{
  "n_layer": 9,
  "d_model": 384,
  "n_experts": 24,
  "experts_per_token": 2,
  "d_expert": 160,
  "d_shared_expert": 256,
  "activation": "swiglu",
  "moe_layers": [0, 1, 2, 3, 4, 5, 6, 7, 8],
  "router_score": "softmax",
  "normalize_top_k": false,
  "routed_scale": 3.48,
  "balance_loss": 0.00687,
  "balance_bias": false,
  "router_z_loss": 0.001,
  "init_std_router": 0.0151,
  "lr_router": 0.000338,
  "vocab_size": 16384,
  "norm": "layernorm",
  "norm_eps": 1e-05,
  "tie_embeddings": false,
  "optimizer": "soap_variant",
  "lr": 0.0052,
  "beta1": 0.95,
  "beta2": 0.95,
  "batch_tokens": 32768,
  "seq_len": 1024,
  "train_tokens": 266600000,
  "steps": 8136,
  "dataset": "wikipedia_en"
}
Below are experts of layer 5 (counted from 0) of a mixture-of-experts language model. Rows are named router (the router's row for the expert), down (a neuron's output weights, with its number) and show model dimensions 336-383. Each number is 128 + 24 x the weight over its row's rms, rounded and kept within 0 to 255.
Before each expert's rows: a language model's description of what the expert responds to. This comes from a sample of Wikipedia text that the model never trained on.

# expert 0
Sentence-ending punctuation
router [154 135 143 172 123 138 103 157 110 130 119 150 105  77 107  99 137 135 131 143 151 157 106 169 145 128  92 112 113  95  88 151 136 111  99 126 121 125 118  82  96 145 111 143 134 135 146 124]
down0 [ 97 123  70 145 139 118 122 130 143 157 130 129  82 102 107 116 132 111 137 115 130  89 105 125 128 151 121  93  89  39 120 102 107 120 140  57 129 137 142 144 141 177 105 122 143 156 132 110]
down1 [173 148 128 112 129  76 128 110 148 120 172 128 127 143  83 124 143 119 124 133 136 117 157 130 146 113  88 133 111 161 117 165 155 110 169 133 157 127 124 136 116 136 122  56 172 113 100 128]
down2 [116 125 136 145 123 151 141 117 141 130 130 128 133 136 126 128 108 124 147 117 144 129 101 108 112 120 140  99 139 126 113 101 116 126 131 133 131 136 149 140 127  82 129 151 163 134 124 126]
down3 [120 134 159 133 120 115 168 133  79 174 120 105 128 121 133 127 150 148 126 144 122 107  97  94 106 102 128 177 155  81 135  98 131 145 150 112 137  92 100 102 135 148 106 163 136 130 127 148]
down4 [ 93 116 121 141 130 157 135 134 166  86 105 124 128 112 162  81 194 105 111  86 135 101 126  86 189 138 141 115 102 132 126 164  90 115 143  91  99 128  79 148 111 124 137 112 104 126 129  80]
down5 [ 96 156 150  79 122 104 119 136 133 110 155 119 125 139 136 105  44 125 132  97 161 144 141 110 129 129 142 189 127  99 141 201 121 135 124 127 143 120 140 176 129 147 150 206 120 147 168 113]
down6 [143 157 138 134 202 120 165 141 158 156 134 120 104 109 124 127 134 123 132  99 182 133 149 105 138 100 123 139 131 162 169  83 115 170  82  99 139 138 154 124 167 126 114 123 114 130 129 124]
down7 [129  81 113 119 137 115 137 175 121 128 123 104 127 155 117 105 132 150  81 104 100 145 110 128 129 105 128 159 120 115 147 144 150 166 121 127 119 106 129 133 140 140 131 114 145 140  79 139]
down8 [143 128 106 108 133 136  87 128 128 149 126  89 116 129 151 129 142 117 129 165  88 123  99 122 144 157 143  93 142 121 121 107 136 167 125 132 126 128 138 115 152 142 106 167 120 126 152 168]
down9 [126 149 165 154 130 121 143 160 135 148 126 125 187 161 119 122 112 125 123 116 120 108 122 107  98 147 128 153 135  85 159 139 135 141 134 115 149 124 122  77 124 157  96 125 122 134 139 129]
down10 [146  65 144 123 136 149 161 166 129 138 109 159 119 109 142 131 143 108 110 129  99 157 140 131 104 140 169 111 130 119  82 100 110 150 154  77 123 102 136 144 113 102 143 152 108 125 183 115]
down11 [ 92 133 112 162  96  80 157 140  76 132 134 142 133 137  70 151 104 113 165 101  88 102 141 103 165 109 134 102 127 104 131 114 144 137 131 128 165 117 124 125 146 159 145 131 131 142 108 133]
down12 [127 136 174 127 155 126 130 124 115  82 137 189 106 146  78 143  91 151 128 169 150  87 140 111 121 140 129 139 116 125 127 146  90 149 149 162  95 122 120 123 136 158 195 174 148 116 120 155]
down13 [124 138 132  83 148  98 115 134 118 117 132  57  77 112 154 160 134 149 175 103 155  95 148 122 132 113 139 142  99 114 133 157 152 180  77 128 125 102 148 105 147 124 120 105 123 126 117 156]
down14 [120 108 129 116 125 112 104 130 125 111 104 103 125 179 127 103 116 112 150 161 119 112 156 131 164 142 146 128 126 113 161 107 106 114 140 114 110 145 162 125 106 104  76 112 170 137 152 148]
down15 [ 93 146 139  81  86 104 124 123 123  86 111 162 121 103 117 115 105  74 126 115 146 145  94 161 136 134 161 152 125 132 124 163 120  91 130 125  83 128 113 115 144 114 106 111 156 139 125 121]
down16 [175 187 113 119 130 161  89 113 120 130 138 134 146  86 126  92 177 132 113 121 123  97 112 144 112 189 110 170  94 131 126 124 176  95 126  86 137 156 143 146 129 130 117  98 100  99 123 121]
down17 [116 130 104 128 122 132 130 132 126 118 130 120  90 157 113 121 142 156 100 124 206  99 128 134 128  96 113 180 148  95  92 149 180 156 143 111 134 118 122  55 123 139 138 140 135 130 159 166]
down18 [121  98 134 138 145 100 165 144 151 150 124 124 116  95 121 117 133 110 104 151 113 147 149 133 139  74 139 119 143 126 142 162  95 128 120 136 128 109  98 132 130 138 126 148 150 134 134 115]
down19 [ 85 134 153 110 158 127 136  96 136 130 161 130 146 129 156 117 138 130  97 128 118 125 121  68 115 109 128 139 134 142 162 148 120 139 169 145 142 129 132 169 176 117 136 117 154 157 126 120]
down20 [139 165 123  98 132 153  91 165 115 117 131 118 116 128 130 135 102 142 132 130 150 169 176 180 122 147 139 134 154 103 147 132 130  99 153 164 108 108 154 133 129 119 100 147 125 117 148 117]
down21 [161  96 120  75  94 152 156 169 102 137 169 113 123 130 214 125 138 140 128 127 168  87 147 110  67 118 148 122 129 120  96 151 130 132 147 130 165 127 138 130 145 128 107 116 139 143 119 134]
down22 [128 121  93 144 103 117 155 144 168 161 152 139 114  71 124 132 154 145 109 131  50 136 146 117 140 125  86 140  83 122 114 158 158  91 149 124 150 175 110 111 118 170 145 170  59 139 125 147]
down23 [124 118 142 111 124  91 114  94 116 127 132 133  75 103 108 126 129 150 124 135  79 156 130 163 118  93 107 109 119 103 134 122 142 123  99 144  90 118  63  90  93 171 167 136 122 129 145  99]
down24 [128 142 150 128 117 132 126 149 137 116 147  95 128 138 126 116 153 104 112 126 133 116 118 130 133 141 167 142 139 115  97 132 125 132 145 127 133 109  80 140 160 107 119 158  97 112 157 115]
down25 [150 113 135 127 105  76 162 143 144 152 102 101 139  95 124 127 164 136 108 125 128 116 177 113 145 104 128 121 152 119 129  86  79 158 113 155 151 126 133 135 127 130 160 120 107 159 131 129]
down26 [125 106 138 118 117 127 151 149 128 117 119 131 131 134 100 142 151 167 166 129 136 116 104 135 125 129 147 130 104 117  89 121  99 176 100 117 150 149 141 161 150 120 133 161  98 143 153 112]
down27 [127 140 132  90 149 171 172 155 122 133 101 141 131 114 148 114 118 150 129 119 110 129 108 145 114 115 132 190 123 123 138  79 144 124 104 104 131  95 134 125 140  88 129 161 135 133  97 124]
down28 [131 118 141 121 114 111 139 118 170 120 121 120 155 166 111 117 158 141 130 166 135 141  83 112 142 195  75 114 136 132 111 138 132 116 125 124 114  81 151  85 129 113 144 132 124 138 120 168]
down29 [139 128  65 115 139  52 131 126 129 137 144  78 136 125  82 115 113 129 101 165 124 148 135 123 115 121 116 162 162 137 152  97 117 135  99 133 121 107 130 140 155 111 126 133 143  66 127 137]
down30 [126 137 116 140  95 175 168 134 164 120 153 136 141  99 174  87 182 124 128 140 153 142 128 130 114 126 134 119 147 114 120 120 175 154 125 125 136 122 125 124 130 127 153 176 169 145 154 104]
down31 [109 174 128 137 159 145 153 148 114  98  96 134 130 110  98 108 128 114 111 102 143 141  72 124 119 153 129 116 126 123 126 126 130 104 128 145  94 127 111 131 150  89 114 151 149 132 142 105]
down32 [120 143 126 108 121 143 134 132 123 158 139 116 118  83 149 142 121 159 125 153 146  88 126 175  66 145 155  55  88 137 141  88 126 144 141 109 126 123 129 176 121 124 114 154 149 110 138 161]
down33 [ 87 138 136 123 123 134 109 121 137 118 147 125 102  75 131 112 135 136  84 106  98 138 127 114 146 129  78 177 134 108 129 121 122 158  93 119 127  74 135 151 129 138 146 141 148 110 137 142]
down34 [143 124 123  99 140 170 102 107  92 120 136 104 128 118 141 138 120 168 126 217 126 113  96 117 150 149 148 116  97 160 153 114 128 110 132 133 108 132 124 152 125 107  48  93  89 100 126 121]
down35 [112 133 144 134 130 117 129 131  83 158 139 123 155 129 163 126 126 136 107 145 110 112 117 120 141 128 149 127  73 114 142 107 143 134 121 135 102 139 141 141 113 128 121 119 156 136 145 106]
down36 [138  77 117 175 125 115 147 103 134 124 103 143  73 141 170 151 143 121 120 117 130 125 144 153 124 126 124 206 140 143  92 140 142 174 131 121 143 129  98  93 150 123 175 108  93 144 129 118]
down37 [ 69 111 147 132 143 127 127 107 132 136  76 175 115 134 142 114 116 112 125 141  69 125 119 115 119 132  87 134 152 132 144 162 124 130 150 116 154 135 125 143 106 128 131 138 131 114 128 108]
down38 [120 170 123 142 129 125  98  99  99 133 132 142 137 126 131 137 175  88  98 110 133 152 110 143 122 111 125 182  63  78 151  96  96 182 140 123 150  92 149 124 137 134 155 127 139 119 128 129]
down39 [109 193 132 138  84 113 126 129 152 107 105 137 102 132  92 148 115 130 132 118 145 119 128 141 133 119  93 165 100 136  99 121 168 137 115 129 133 132 116 136 120 135 115 127  91 169 140  87]
down40 [162 136 132 152 178 103  78 116  91 125 127 162 130 137 109 101  84 130 108 140 140  89  88 106 180 150  79 169 169 134 122 123 134 122 129 111 112 110 123  89 123 121 112 126 130  69 108 116]
down41 [106 133 118 115 125 133 122 168  83 125 150 120 140 151 134  95 169 134 136 142  58 113 141 144 135 114 114 132 153 153 136 127 128 151 159 128 139 156 131  96 166 132 112 136 117 168 153 163]
down42 [150 157 125  97 140 125 121 136 134 117  81 147 150 134 136 128 149 115 116 140 128 190  88 151 110 114 103 152 126 111 107  88 184 147  98 101 134 113 157 148 131 115 127 130 116 145 118 132]
down43 [117 122 107 125 129 111 133 131 123  76 127 123  92  99  97 134 110 115 138 112 169 121 116 102  74  77 150 141  98 137 109 156 108 128 131 133 129 127  97 132 143 134 124  80 147 169  89  94]
down44 [125 131 119 147 126 121 109 128  99 161 129 113 151 133 146 112 114 128 122  92 117 137 126 130 132 138 114 185 174 130 137 109 100 139 100 147 131 131 132 137  92 148 107  77 179 119 151 116]
down45 [132 142  91 110 111 161 114 120 138 129 135 124 124 148 121 173 143 125 137 122 162 160 110 144 137 204  86 147 115 128 128 108  89 127  87 111 122 130 160 108  82 116 122  79 191 117 132  99]
down46 [131 130 195 145  92 102 125 142 144 117 128 134  94 121 163 188 136 133 128 137 150 128 130 150 143 106 151 143 107 123 129 120 132 159 146 140 102 136 148 119 145 105 106 128  96 160 119 157]
down47 [136 136 134 186 154  84  71 122 141 127 149 139 102 168 134 130  93 115 130 124 128 179 128  87 143 140 111 132 138  97  90 101 123 103 124 125 121 144  63 172 113 126 124 123 120 141 122 136]
down48 [187 116 127 104 164 133 156 130 177  97 165 123 130 126 144 134  97 123 127 134 119 114 135 168 178 114 142 104 100 108 129 142 134 128 149 162 114  86 121 131 103 137 140 101 133 132 135 147]
down49 [114 113  81 148 128 107 128  76 114 165 138 128 116  80 112 138 133  97 132 152 144 142 131 130 128  91 161 156 147 137 128 108 102 148 132  70  95 147 120 150 194 137 130 115 107 160 130 139]
down50 [126 125 103 131 101 119 151 138 164 110 101 116 110  96 129 132 149 109  60 122 119 115 125 125 129 109  91 128 108 119 152 116  83 121 144 123 127 130 184 116 166  89 109 134 121 170  89 130]
down51 [130  91 154 166  99 156 127 106  74 146 129 128 100 135 118 107 128 149 148 132 149 152 115  84 130 150 122 133 159 116 119 106 118 114 164 161 129 132 155 126 153 109 130 156 133 114 172 104]
down52 [151 154 136 126 125 130 148 116 142 125 111  93 126 132 101 120 112 126 130 128 117 146 135 127 150  93  91  86 123  78 139 118 146 118 165 111 109 136  98 122 102 104 128 109 129 112  86 141]
down53 [116 102 167 162 114 130 133 111 133 130  82 123 129 127 141 129 148 119 151 121  98 127 100 134 134 105 139 128 135 133 135 120 101  73 145 189 126 126 181 117 120 176 128 152 150 132 196 124]
down54 [150 116 126 117  97 166 121 126 163 124 136 167 105 163 182  95 126  88 143 114  92 124 167 135 161 166 125 128 128 100 146 129 133 161 141 148 114 147 124  91 142 141 142  68 137 137 132 108]
down55 [116 177 128 121 112 121 131 181 137 126 113 163 116 158 141 118 135 131 159 133  88 138 114  92 128 103 109 167 131  99 142  94 116 112 145 129  86 179 155 150 107 121 142 152 161 159  96 114]
down56 [143 119 133 124 123 128 109 116 130 150 122 101 139  63 105 127 108  85 150 140 110 163 132 121 116  77 134 102  98 128 107 143 129 159 126 132 143 111 103 150 132 142 136 131 126 125  93  77]
down57 [105 104  89 111 111 178  93 106 115 138 170 146 126  91 139 123 137 144 120 156 150 134 120 180  78 130 134 120 157 135 120 137  97 153  83  80 144 139 150 143 153 135  89 142 122 141 139 112]
down58 [129 113 179 105 120 133 110 114 130 115 146 169 132 140 114 106 129 113 108 100 102 138 105  56 141 121 130  96 150 136 125 141 128  83  90 130 116 117 120 117  89 154 101 142 144 120 111 160]
down59 [127 122  82 132 115 116 182  99 123 140 124 121 116 149 127 124 130 153 143 140 134 143 150 127 154 140 156 137 157 162 119  90 128 148 128 129 172 152 145 139  94 133 118 128 133 102 153 173]
down60 [162 123 127 185 107 139 114 127 180 157 163 120 129 128 133 146 147 172  98 146 126 126 128 127 156 152 118 126 143 131 140 156 147 117 145 128 124 143 128 100 129 118 165 152  84 139 131 142]
down61 [127 157 120 134  81 128 128 106 129 138 138 160 146 122 133 153 160 124 115 100 119 152 132  78  78  84 166 105 127 174  64 101 147  39  98 144  85 117 107 116  97 117  91 127 132  64 115 102]
down62 [122 159 129 141 107 158  83 121 131 152 169 127  99 142 100 142 111 134 126 130 139 121 114 123 129 118 137 116 100 161 109 127 126 156 149 109 165 171  95 110  91 127  96 104 102 115 130  36]
down63 [146 158 126 124 172 141 157 145  86 115 131  87 185 154  97 130 124 124 111 147 121 132 159 130 100 118 145 134 151 125 113 113 154 102 134 113 118 150 121  95  95 125 111 170 171 125 132 149]
down64 [101 126 135 118 132 123  85  99 151 116 143 121 143 124 145 118  85 116 121 129 121 124 119 135 164 118 120 145  85 119 162 128 137 135 146 182 115 146 145 163 150 118 137 127 115 118 140 121]